config.yaml
n_layer: 11
d_model: 256
experts_per_token: 2
d_shared_expert: 0
activation: "swiglu"
moe_layers: [0, 1, 2, 3, 4, 5, 6, 7, 8, 9, 10]
router_score: "softmax"
balance_loss: 0.0121
norm: "rmsnorm"
lr: 0.00162
beta1: 0.9
train_tokens: 733200000
dataset: "wikipedia_en"
Below are experts of layer 8 (counted from 0) of a mixture-of-experts language model. Rows are named router (the router's row for the expert), gate (a neuron's input weights, with its number), up (a neuron's input weights, with its number), down (a neuron's output weights, with its number) and show model dimensions 0-255. Each number is 128 + 32 x the weight over its row's rms, rounded and kept within 0 to 255. Numbers have three digits each.
Before each expert's rows: a language model's description of what the expert responds to. This comes from a sample of Wikipedia text that the model never trained on.

# expert 17
Main verbs. Past-tense and base verbs after a subject or auxiliary, such as won, used, received, held, know, come, organized.
router:158135201157135067162073129102136158110162157188165147136131130105073144128161149113102132082084125131067128109139129125114082173142087169109129093158151113076112157125143181111117160148110126188163147169092108105073106049185071128084121143125152116158087166153142060125117114104078104109185122127157180150141154106092110165114120118158168139117132174099099095094123140104128079125113144129081183146175120120102160164179087162199151134135160079169149140099145134123060111190112178114169131111117065091105075165115092132135078136074081140146062086143152062155148077136095165101108094137130098112090130163190133076184157124113081163108150137107168189080134119121136148104113062143099139131178131136104082118125061108122151098113121137165104161106136121088162130135150099
gate1:159152142151083115080113139097137146106145143162123160127141175110136178094139059060090171155156104162116118099137123132095105069096090125099144124133113129189188067131146138147081134133117121150140143131120056138135118135154090165093104146156149071134111176106073099111153111098134107119164160066130123142131181100140161095186127131087124120113220133151162116060143189138119106126107107162127120163172178102108132101162080086085173159119129125136147020150125088152108182140212110085123133132097031114105083159158103081137126131120113129147102124167131088102108109121143173193093131098132065160131088137135163102152093177145149202109168139190137111109130157095081070166146156080094105155105116116078136146130066139161153090104106126136125137150174120180162107159143129
up1:182133126126116134163132168119139114154074155099105127105085192128171144194118140123121156167214107125114115168128127164103157048103113113107064102056135107106102102152078071121131120120061198119172132148118162140097090101146085110114149138140188099123122153122120156131077145140092125126165101086122149073163087139094166138118133110201118115152142149139133126127141158146117125113187092104132095086066091120075119124099147103107231147167155165136086083134198099100095068167131116127076125073115178149107108157166115112132122193160167170161122074166128113138125175107098077113090102082144141144108156139150180158126128120175149132066153106098184178128112149124108154124141130122124162082138163135089136083111111169103072118194140140184124093103135195143139104078102112
down1:108204040095167135135102163123173197106163102141134135112127066143106079176157111133106078120102148162122145172108091096071098114120134142120121126164117145119114105091123162119160138127108123132132137124132169146071133115107112131058195169170122105081127101161158139083128083136095201137135116093126110138136117060135094176128100115143128104104079148145053163098136123138147106158100133090170147162095123153203161070167148135024145070121099085129113182074119177131143110158130128195080125100140107163145131090095114095116185130091142167057180141161114151163127151122122064111110115113131107123141083089209088165162147170128132115097101181057147182128117150153164115113152146146120187144085157197135080138127144126120134126106136126113130108094118134085139084184143127
gate2:094147139128162097088143158135135076119102121109188134114168119103141107153108165128104161085222115163137155079105137111114154091164064080170093084109167109163138133109112195081084160043097195126136216159167108102126152143142101078088111091092061135153078151116162128206108108114126075119165117144130061130095102146051157119136101140052123083134157128024151133116088152103098133114117150142140133126134102124097068121124091171124115191131146139187133162120104201154107107118148099054120069118135082149149125111152150114142096120091122121121118184126136147109132113151155181139168082129144147102111150165116076128113178074132118149124128125134162180177117135098172168105156137156143119130115153096124154082111161125132152126134113088144130144104120126174086146085127058
up2:129125145095170141081201123154139168120097110146119157143089109146190104141134101111143150176173113158152099136128119138057144144138135129150086144174156079110086144102125187138135151181166153139131145133113125136107098097031163088112152100074102113121110167057125153099143156101079133161071105146152106132137150123071095109143150107133124083097160100096148172093159118159052162170121146104096180118086137144067139175159133152095102146164135142130055109173120118069155115160066111132157141212163105162100122102164136141133156148149110147142092160157196135086085119175116140111141167068117116192143097116092120154134154136099189126106139169133102120131140136082110090113132109161087166115145129130133143038165155111151087152123141129097121146123229082120086137216186165
down2:151104102124128157165152129165123112105085113155194116135095091102128069115128116138131162109157053117207120066193104138136148127154104059148124087070163150106155076106174178114113142101146113145137176142104097072160156152185064155087125145110091103110148115096114113155136169076123170134105085159105109101101109137124127148157127161101150108108130108104173156093108109169099127125068207147125113125083107170099143186084121114133188191107119146094145142140093206181125079159140077172129159098129105134154111172148119154102104064129098119102111105098164127068151110152116116153167073131114131105138151128104151107113165116094146147089120136131107148181118136118197115091107144134113086149164119087095128093128165169144108119143146000116050095123105162118124131066079139
gate3:108183083095109100150148109071147146069072120125081132147193130124092146132182115143134163174129119178147117120115103105137144146084089236096146118118099140135145073120155128151144129108168167122162156124137120111132167161127142017066114100175154117166104097123149205090136111088129153125112130163155091136139120122161124153145160106133120154157120125177095144216117122169140141117173119164187089126121139153176176085079134112100136117069128148159129119116152112205156138162137161109085100124134142134110102112096137132154096165088143152074149164105186102177176179148073109100119144093147132062072176117152122113126130125107122149136153147111140159225096163122128113126098110129107120135080150114195165128129120135130192203092138116117052097183123115121119108069189126
up3:172189121143149073159145158113137105176140145132126137112109100125119121103120121077122133081092137089179150105138133178141112112109128151094081162156152102127177070128194086117134169136163104109126052133112130121163132113153140120152204140051133089136129156143154089126159160119117158114139150096170135135167128174106083120105107143097123111112147121138135175099115172129119141072133181148133088105147240111129136068107104172170081143099189164124085112077134122071159181093130129125160130151158103217137125164093159173145182139172153070048140186154155132170082122085111159122130142158139121103122049185178099132089107130154151143093147128105151062135205121176132150118112181126117165159114152091198096108117122160168134102098149139186150135094130139165146163165096108
down3:111196112146070171085110136141108152158100206154121153139067083177130132077094168165113097159191118139114090106159087152170149158168106104152138076146153123135226134106174144093125122090086170129092128167124113166133165202163125168157148107168101108102151123133152135167129139166131076099116132118113154113120124114097142157156121057139108140175147066158135102138090160144144153130119133174146107113153139152158143128084135116092139163125102131148088160035186138110084117086145156177127125095138044159169160125138089147115140177140192064192110153114101167135176161154120150141163161063142061108122134156100103107126114117132149092133117112134144085178101193129120179073105138103205122160110165035134135123146128143181155105111144160146101094144142085135138151118152133
gate4:147185097196155120179091092079113185073111121144104092107118154155089063115138176152150157115127141137142164102143152065131065123169120114081136127184110103132155142130149082134164102144105125128110118170137099115168150127170111186099066182086124107089136126179162086150149093079104100110098129116135167079150107150117081164075083099112134086138121128158125169159176049151142122157090126078112160125198151150087131114092141060093141179086166115113185137102087179108125126104136151137140131126098113160126123134162106114126119158124095089140114158118209054135153064139123161197116173080200152158123145146099141122122192119146108203132117217105135076104109175141133160123127062110135149118156115136128160145140128106144068160110136104180179125150123113155152097108100155
up4:093161112174152155120159120139089152188096137130137139157105091150133112084073148122194099132084160133088171151108135107134087107128086085126140089108144113136138150159118097071207163128087111145153166104123060164162098129127102161132096130138129096125120089076155165185146070134089136154112133135166148163101149156167169139131125100142191114133142110131088044149170140131155189135175122146141113098132100062127113141094126131109184120084116192082154201130071125156118123145143143136111156089119140118077113144133068179132129192112088205031109078124090126132151155145079124114111106127157073148194153128072159165131150104081130197111181129199096128112164163106136160090101085108119115111097153160128089108063118123104116148101143160127107061125130107124144086132178175
down4:094074200145146090125123126116152153098071140117130130118110147149092102128127102117164172134128071113072124103112199113109123136127154172143111179139126111169155084115165202114097106151168169092100129102130114160099138191108151136118108086146154150110182126209100172125140145110095140105181081154127174144101136157087133124080125130142059124173105155106156146110171115107070138139107145151101167028148125156090113076092143196133109156126119143099086102146156163122146136109112095220156141152122097111189103138123143156081127090115166103138108093185193129083103168161153132137115159126132128133140161131127196145094128100113103147125043145168109147150153148070032116148092098099105097112220128108113129128082117142061139151162127092112174142130171103141090089173119090
gate5:143144169109138093172112122144147088102177106123119059141132153108144140115127107110071075204145110122115125183084165136101091151135119180160128151074170122153107164153133173125031107177172100138112108139181122147119083110129033081148111091153174132172117112189139115145125068172146092166154128143097145134111119158158128148123133181094107060077163147123147135065134152147102115091095164152133138095114179192146153106145069167131066153175144049129106115151136165131130115098119122097119167125097101168123092076090116145130117134121083118104121169170124098170104103139138093111154108162200088116111155138114084143069163099088132096092166073115173103156052117138131075105123094090106068075111158147142137183099126104107104134129109127126133116093126129140095113042112182
up5:151151113080112180067121105159176157102103130138176124131022094122054117094125129188219165109168124141099122149132123153093137107101117032143112122150144121106135113149114068122086164102098085133135086106129116187166134120122122172069115175128098108126183154144169148103131125083097141078116163073101134170111092138131134101123105105129175107110058114134099121130180063158151183133061165143101092142090149110163093120063183155158110070155157137094137150089162120171141095078180120169125125078107138098197112085162154116103140101126159088069139120085181136148152104098124085101125184133106140132182140138107173201151131121161135103142122150131090175116164127137165090107096118100154161142114106121120165125134118164149080177139078117148104113127137191156122130157151160
down5:153104167064125162132137085132144123194101110151149162070066083126142103178120172177126048124133143169097083150134157137118109107169109126146127140131175188117111145097071104140153149117110117140117119126121081132125165182154109130124166158136137117115120150149233210154113158144115177118111135126124118087047053122155123111138194165109136129142079188156150113159103097156193085127113129069125110195151109148131177111107105093094122097130170151151107183067139101118069138143093072113094092094137118137106078098129105187135157141106119107150062186079141124152199151156104120133164165121123162122136144086129156109186106165182120133074167134163130163162141152134108122146101126195165180100123121103176133168098178137149142146096108145165151109172090111113161148176107147

# expert 11
Table numbers, comparatives. Numbers and pipe separators inside sports and statistics tables, plus comparative words such as "such as", "as", "so", "how".
router:091143108113122151171113118091106080131147185178116190145180098199103164116184113094089137064074158148094143094192102153119120198067096153073115140127168143126104171056182140131106168151128085124129162131117110109151155114115121107130139130119094079172070118164144117140156098124098145125174183138152117201131172063147160139139150129140167136128129137107144090102131124158095146097133156089092109172153159131137188187191110136134112149132119116177172098088131096144042174124118168131184107114149102088179109113061122122159134144096142136150128108157136055171130147148093106050144155108153086145126109194156177121154121115128078180120136111129141141121131200071125156092077122095131147177165122140128121154177109124099150125099163146133102163070136133127153173205143098
gate0:107108072167139115159108140084162096040070141103105157092145129134079114148153131100155150092089136149131105145214103144157114122158115160107212109185147093181080104157142110102189104131142115100140121124128142107120140132156088121181073111155163111168137166117151145117133113100118156101131091127149157147109133095082109128113121115123197079089109148127161134173154124125120140154110133184097123062152109204144116176138120134104138111080117190150119128101143103117103098128148140171134158114099076121140112056128090090062143119219192145107147082123117145146196115125165038088124136160082132130151183107116154150118099152089129132108158144098170075114080155096062207139150140102124079083115139153144185175185129149175152121152146156110092146144066167142146123082079143
up0:128133160127113175134162116104089099174165154048131096167067131099166145144130084152062158117144183122149101091143145071111132134130125119167148133106103187103117095111180123143147115098142140105079114150172133140116123173169172086090103167167105087134097122121189094108107114179072106158118139114133083095151198126120152106107145080142076072083158110089072147117148121102100158138176118092198132127112108090135146117169124120115135119160145137196090149087164097172137171105090127062144144071147174115151137063081175178166132148104146179198159068120113160110094150148041156131090136154135121105119123096149104076146124117155119123148169191122103121124150141169159144104143145111110135135142164169065124077090171125103125058120153160111174143138098103040106119093173107
down0:143114185194116123095178121133134066119093135085182103097112199106099161132201102102132110129145127146100156177111100163091130084101160084122128101132123198145129105095108118169097137103110082092095117152171114104113133159131141110109044142106161089149137139169083084125108208121156107096125116043184119112110052131149129102108149137116122134105156174103213108136123195087153072149087143086102114204153130131141189155143176094086153114064083143139132157199071085174068130171129085133126109132131109141157106105096148146059083076113146101123144118123101113116116093053125109065116155091072096125091140123144073150159147104159152127113161119096146190139091085157078120103143118116111119129130080168103123148153091161143104172120096110125111106138124121145136154132112137
gate1:076165193114095144115099147088128194106085162169157141128095095110128160170130146145125130132149113077166142225091211153150091130169131163108124125056165143093106142143143075144099143145101168178109133142078162145080170099175068130096095087137189137075089069151128149124129109106150094123138096158091148143099067120126154174080075118162122143146080143150133096080168142102137142174119112146127095133093162146104159118124139182099119141116148124176113062083103187122123152128135183150176128136150146127121137164153165084149085181105171108164148119107093113125134123118094108085141095095214121163182138105083097112162108141139065167129136128109163157148152122144122129105057142106055107120132151139194092157120105186165091171097129163104161142171065109143096139096146103
up1:180115118067181100106094102143143125144144162159146156117107121086129110132139096086085097209121177212131083106155162126128147140186218139130189064136084097093160054097095143086139126121093097148189070118172103097155104113155126123088098125177157154163131163114104116096135140115103132119086123136157131124174101166133094149191072168151140144153138121106165160140118141104151136130139131107118126134119120144146121114172120102128129141194196124119110166177159122124163163101148098082087098170155099106148113201057159174107141144119136169119087122131173182118108125111086184160186126117178134125112140111186091166145102108201109090093184114111192131137130103098125093134080139131085102111132107128088154097142138076097166120117084135152126159144210090095126182100121191
down1:072124120034122139125135138129149149136108147135150102150119104109122179139124141129053122170122159076098124120101131108115150068156085121190128141215174107144146149099141149138111148137194128147177122175096129146077146158164112076093143108144177128162095138148097157143153105160156153143120085139195057145170118101139103158113103112168111173134155083119165135164134137207142140133158107123148168134133134133134155145142165157153130138151181127152102118086206139149134085138096105123192116169108044090107138148187098126156116081136184137100108112122108140133175139067191131098090164112175073136142097065175136068092056152141109115170115126113120092083138127130077093117096110145127162140086089107078149083137168121142108064177111172070117087095112074147185163079131133
gate2:131095130108175164114097117162101051134112067102124168147136153098131135086119147128160135197122156131124152155128107122106111072088101133024155125118127124118141127060142156103121155117037167158146144117105115139195152054161065080165170147147164086160158098125111136177094164091122114066126164136089122123112079171149203074129064125080111100131116097142109090117181131125120146099144175096169132173112123132094130112112066105132079088137124143150100121145118122124090143127164171159088140137164204103146146111111098178131118181185128051111144037140168099121130104151129075120170078166112113177180107119131144105183154104129128109155132142164147151108117127070138111110171141118161119081121072154100135102103130174147100139150165175143125122124126095106158133204152170
up2:153163137115086103085144101106118126159175077101174170123088102136105032083168116168116130169120080114161080149174163099118112109102066147131163126124091097025086129110124105160151119155126173116111115120122109145146168150131062081171123156139109098099134151130174154088102102175087143135175152131100075151172116099074131188173088079137164101130192171145109097124115143145165126167138125184151035149122121090112143071111121174133133110141198131133142080152131114076177136128130171157114136041118108120199129137116130140135120148084061069128114113150094150143137174091145106135068147118127151110103173104149128150144120153135110112126147145182129063105151158127099151101098162145094136157097146187165107106100080069150185132081157116099103167153153122085144124094147160
down2:114180090117116103174174123157148136179122112127069206178142167085110166132147133125135128095174104150124187147127136131126056145173141077133107125117149185066100195137089148149097094191134123123051085128103132162055176203166101112120103117201110111123102122177157183156135160072165113101113155148109154128138145121084149139088157123116161180166126130137088146164083153142112138166150128117125132124087120129109083191094131129104188122165170102117115153080165157121082187086152144112082162142189129142129084114084115114121134156113113084121122098143149131133144100207138122170146161103130149144132134066104189157114109139080150087120128168102177065119144137129136132099098126123059116165201158101109123164106088127123130086078080170173102125150137187176139158141100109
gate3:147114095082136132170141101151095091052081097081160131144108181087081174086150114147138119088123130084141181140131104119067135170072127173111138113133140153132134118128137116141098156101113066135070178169118147149123094132134113112146082103090136072110157205208149103058172098130146130148125091173155108188158139065174140160139109139063086091200107117114098076100136072138136148146104168108092157138129143132121142149099080085118117160135111159164178067152102128166109192180138140156124095114105121076127092168067103128171183166093145121130133118164149103155156126165162145165129167092123191167151171113102138112149152099131110123133085132125119134095121178145095115159100131146101134137136141062150094163110096139151073126089056150091094149126069063149092059111120155
up3:128108125106132132129166126090090136110159110163081095069070098089115135144112140132133169142069117066139197138158113149113132060049162124141122186059151147138150050157105159132147118054047182154116126120154167137147162099148096128124158117158066129131154148112081106182167065107146146175161108129111094144155150116131146123185123143098182101124109063147147129111108131155175106083075132165141145122094157099125172141120187121072111117171117110112165141158131096163127123134047094129086143136125158129139064107171078134142138138048124151143122147152179140145116104164145078114089108117146127150165157110050120153164138130131111152150196150128125145185105099116099076159081064160103173165136096148111154119163123123081121055207151115133182107133122138173117138108133108
down3:129055171153129110112163115141134099110087124174103153088075105113106122139111100104147155166173110128085133155173136114090111106127163150137164120184156181127168161135123135115139107118126107137109145131152140134071139106163198094132180130140086147107131055130115086100097129056103144093127121128186136112109119175155125107090153125145155120092141137138100134124098105164127084046165082129118060063137101114080103124119059120080120145163100110112170096101084123120118110118160066129128165126174108085161076075162129118132103122097129118216124147169121150091131053170130198102101096186129121159146134151122095168058137134097130143111121081180146154177193139143127074131116101116092044134143114158122108053187120120173109098115022147112150115122101151086130167136109077
gate4:125147128136162054131159182086135114139158168117099110138128145153149137156210122147085157146143157107153104141161114170113120128109137063163173156119097086062085125130126098127168168104105133053145145158141161136130137117115125158111152110200149135128110129156097138108129106107164106166110162162143154132075103185136142131094127147124079178112102104097125134176195089095089045111110119067095104077165077084093147073165066152057096162154145130120149107169081130172122107131144155134158136186163102106178066107147148125130129157098110128133052129114097123069087056135120118130154148082184153145089182139216110109137152140158104162119109092154157147100150142134156159070119065121148106162078080161117166152165173080159116144163096177111120123065127143106124104130084118
up4:094089160059108122090128111166132087128122083126174178147105090136154099175125140124132134160117058135064143165177160081139089097143096138135073079170185206137108125078152183128124159167146149178116075169101098128117087148169092134115093153123116144198163120127167123136098151103084181102159158123135078133139146131096081140161157091167161086148059109144071147141167197145136176151153140131096166121175147174139152111120187085146135103076078112159129112141085102101136124172117184154147136130093131124112137169122084145101173142122175100137161122203162174132099154139154088121080114121151100149147104101075166140138080131119189121088119134126074092115178160141137165124144153110133087169151164116136147144152172170100073070109125128112163100175098122107124185196100168
down4:089147137076151143114106121138166124125109105139119152139113097153141128076123066140068112119155149129101120140121154202165128113125186155135130106219081168130120112143170112145074159173067141132142119073081087138144149095192104116116125190166114097098158193140137154139095120118126151145134097076107201112134091128130194118120122091120163166112159092126173056099148136086081161127165165123129115095120121138119106093099094108054128172126106150196089153164123157134143097156159158119139168114113186098153170123149104160171102172078147162101072136107151162141129176099085125139130103150145134163129173205099128089069086164111144166162151097141120106123155151166125139086165154130082130106168193124179162146164100152100120102090042180135174086192119112076138090166154123

# expert 20
Table cells and labels. Pipes, numbers and percentages inside data tables, plus section or taxonomy labels like Kingdom:, Votes, ==See.
router:151138134152136105135121118098166091199127100159193145055145105190127164125147172149096123089124181203109143089154115157123103197120084146129086110167132138140107131148149100117124148165119154118137099166105089059112116122119107092125159141151150087182122110144151107085136128142060113092106121123135140153161153069085121166134142134144161109159121179130092106145122133155131139126066174100114183127160111122103180156175108114131116150119144149138151118112113083130027144124067221150145113056101105148169103103118052143176095154083112101140084132164139105166106142162113094131157091162146076127134096172149152100128127095134073133123163186120135090057136149094150117083079083060086129156181129115133130126143131059144196096080181153160117138085162110085132180145165078
gate0:141141108163098107179174106103123106099129153127092098108102074124146112093130168111092104161104113174059143139170168174125146143140111136106133062168176118184107132126177121086147130173057110139091114121143124109098182128133118106111147157149074118120186165190110121143142122119067122095093142095131082093152096120168117083161161133085109089097142172184115117169089129108139139118077127150143145124132074157135105150131157144178170070142118144143148170103201157141124140166139191122089143111103119093169164077198139184139169089106140103141108156091131117166134118113174088158167113081167143125102145135141027140122163170077121142099146161164133096181086130105138026179049183089081160126114146126095163109131088139108216160128140103108099138111105163106150102125103117
up0:134145146093209147147166170154111065122092162171134078096138174116102128105125166171097054131151106087101093130125086093084088116177151151126098162153128121113125149116242133156136135166138149159180084167134052113131140128096151119157125166094074156081099116078181160134070104169100144138097128108130140156073178146161152149106068123126180141148111146098121142093175137119146156158102148143154086139106173110160153148185126103148037119120098144189099132149139097111124139145148132166098095117125134140126140070180128155182177165102097145152065127141174124133122067142130113210179136087134145120056132178133094150089111142095118143141082141103102126091112108107194075196099155201148175110132146092116141096136146139188118144132142157145103135129115119148107101105156163
down0:158145162148161171113141141126163067116112073126083103166102090133137113138120139195157129121153087113118121123162117172161112061139100152092158146131149109142172138069144154113080125169112167126133186154117103146153206133170076099162153126146108177124203098092098173144068105136136128173160121118103121169100118141172166141148166154120139063117110171158138144111112134123084119094112124094095148149159124110168177124163148105091145106042106135161121115155109105106245123147126134113142143155097089132141152127172146162103055159073151167178162088166099113186165096173113084091122117115139122165119112107111132098116063200066138097141157122084127128072107103199138093094107160185123191136151159092172185175082165140150151136161142085089117139145146182162128126143142139
gate1:162104194107125089120079109143092086188097096123116120107113163134109116145120150134159117137102119155082165147188133179156154137169098119139129110195132102220136111169137150133085143111144104132147128173137103079168089145148128025161107078149114054136094114123079096039142104169115110146132155121094109146093096130109110157131129159162189170093137180128096103163101163093070156150101097152140112152094084121067095175132201135145123186172136154104123114184097138047137131114100123110139158063089085119119142156118166111147142076114141110133094095118135098120088062083092130147091133090095125049094060149142133067115167105142127133117114166125118090075114097124099084117113114101135109165135102091186160168168126143118103114122131167082111110101126076109147178128176116
up1:108117164152178167083129133145133156137124125105109118107123126133126170131116149153093144129061096123123145130129152078017089164090130132203171157088195132164141155109114122119055095153129110103138087120102136128098120106119164145091155168134152116135082099136175095130105142099161089147094159113118101124148185128185140149192188148097091115073151134106134092134117120042144124133115181120172175125165123161138069144092097149142075130126169070147122182093176051140167126129192042128174114134111131199129103110099096120119163105082135140169109088064154096167146158153142113160122093204159103121131116121162096159101092121158144157150118091114166065150155102120154129115087142134118212096085096150159137126151110164129222111142138086111127126111097086159104125123131172
down1:140128113127145161043127151132167102140105117098138118129126134123091130152114077095093087080192153137116095152092124153103085144104111136138101158105129106132084096155141077161152142096182169113071113129151101122121070128085091107184103102158190102143144126177131079146114041130099171178142151127093120124147193137134113160090107110134073102126143105043099139128173129118079187114089130190112162138088096125141169143132136153124185183168114105136145047110144136086108145100115160128127127103086148166059179148160109118133141166117056103123201107128103147127112183161154073136142117038124161112080104071099114155109139097159118087154134141067121148164196095126150165132067131126104146167187108160208165106133126129105181144131147098144179121104096121152158146120086129
gate2:112137129138180125131109120124121160146148126133118108124127163129198169173087107159102118157130094130129116122147129129129106193123099162133174165124125079109135077103082065159112143130118153118137120123133133161147086126164143114192165160084135134127098126127180151070172150183216066065164074116140102167162075132086139151117103234141161091099103132125148100088066100183092124127124129137040111076134112159125121106164112147142114088155108153132121117166111153148108137158101100171166118119095182151171174111120170176135136093091142056107103187134122174146084145129125174137081129175162122169120113109164140088141092141108112170088174123150135072127072132103138065055101145126067129132124119129071156178114155143145161121099147147128103058092110137036144090093098173
up2:104166100063142107195119109133143177164082108154104160152101172072118165117119129105136189179152166118149152171105187151176114074095152132166111127142106161204119117168175050109124096185144113128144130173136178115144152106156135093124150065139104115118123135131120115098182126059098150147105177115195135122149104191129136103091111133100114083125106086121180150083093174137128121079129131149087166089132151113167105096144195163136149116135126064131108127124126178118141156164121130137150102137148072154181103130140101109132159174101140159146131126093087125078090154129106110073078178160147183097128097186109158107057147163193060163103128131108110094157120159122110169194108120129065127144149154149088128178166194087119096076100121144126102146124109127184140060130104102
down2:122106159114176139116114154093158100150129178107156137172119176106090151166091183122104060074147144150164115180152168142104202068161164083104105099160175090157103144099125127117137148122145164180094092110111156107170063127142148099111102139186134064130164115139147138102121188127166143160101107107105077123138154126174207059120129174118154085152110159068146090170160156125108167112110100150100146071116143094130065157161124112091066100089104163131099132117120124129111096127116114117083116157138165155162055051104140112154096170091106120132082143111129139128144139091105165176106139111139107161170162125125163103125149126165096160105108090126039148129112135146157140110176116075069107134165085156087164103179160122133141110129128131071126099042152199194120151153133092
gate3:145082084108135116136068151136107144180111143057117106109153106126165126148124168131148145207133079163104139092133139149122123169116072153235185157074174083100113077165104138086056125163123142094205129078130120125130110096112134188132158155127126143139149075109065152170176115102121149098097155066122166120080121104149183142167089112152131133137128115123116154117117083151124144101102147121131137087112121097078122106151105091134141092160157090189137125177119124138099097121150102135114164117087173133131095106128148117056112075074095155097147115089117149147183141121088121117123132132169201090150119158115128117127153107051085147127125110154154193139123118145152151218131135138065095174164072090132165127147134098064056138118174193156127139115096145166164145138180098
up3:179128121117084137151141106056142178106104118034147103141115121145106137117101123137157189120176154154122152100127178136130180127155071142140146110144049143124123163141160078138120100135164136153154136155122125192126154174099115120129114116125139121142132118162102153124083172112187069131101180185084101116102162099193151171127103165106151104179114113162151179160207134070124182053095095083116203086080115140081082101106111082131109151130116223135076119133142087080118127121168171176166145111130145101138169181120087115102095107139100118107131171072193137110071140112134137180090142101142109154147110147143158093139121125162106077135119093092087139106083163147175066087143113121168127132125136104131112200155158128116147148141085113167091158151160147103192112112121164
down3:133123151130079108098165126161135099127116139174130171139181033200099152046179065063176120108087113154168159149104096091094132147104144155117165145134113156144104196142132085111165160189112149120128118120080061120125131140128103118103135151145170142090160082092102174199132112146097110131115098142127151097094060186179149075208156116152120092143117133163130133126154094171160139151152123145130099091120097086148113145165126121094081137123114062112105127068106118138131142157118086129117108109104121132095145133146128073135128126109135059103140097103180134133171089151101079171085061139112097091124121126154146134148158115130105080078104153104087085144089097154171154143119116146095105120130138185166152164168092141185178168104066162165181097198111122170052119129120141
gate4:116127172118155089122110124144164164122104120205131109092157144099142158065108040124095168129148142119136153166115130139126149093163173108103123130086110172094153100118162089109096139125148166148133071134106166099122131142059140095098121143102153176164114117132174190135133173141077157093102184081129138170141091074175148125117199121063039124172115113089124117133097095114130172143090122170142125122167132185164129095130181187149186125120118121163139129120099122178078102115074129085123117118086190128094100135057131123069137120047144082139170079126179139165114119117164102185151111158134203116094139170105101155127086106111112109114089096107131137095130083162164142127133099130078067105128081120147122155127111138135160107148100130095108069196194060093101136129099135
up4:110132084142107108154126132123143144072174179125130112134111139113138101125139165150105147135152135093145123073138151123141166089156132147112129115157111126146192142077115165144097094140127084152118062134099115130162138055115192064123083132076148076146124136144102152194204115167177089161148044106123170138158172162122110155124088168171108086111117161117155140153117125080156060122150156172184152200058103128147121184173133104104144225169130184097125130154161170128129125140083144125128140137137106090100192153150127126125172073154124059117120120132128072123169083189066174125147142153131130129146118109157150087133143114171114149142138108077110139184129108120135189145082114179155133085079106148138065180092132155141106099144156106150155115139071107122163109146192058
down4:162174128101115115122097148122166125109136159123182175083072131145180149102086128124063109124100059176131169151114112123111151086134128147130110125074124201069143097083179173123186121075156139136148119195141100086190186112127080170110071168170132124087114154144159101147125138151130162117087111115134150139104141147131084130097135085134108097096116098115184134073142157126170183085176056076160106074062126150170134143124202199173180161119074067134094108205141163117048181129152202165131205080100140140150104129099134139065124062116113135136112146116162155094132158127136125133163138088123117162140101171121150115123117132107120144142135161101121116168146137104141128119096104145143187158138157134090108088118139153075163139096116152157106150174136132140109111150128164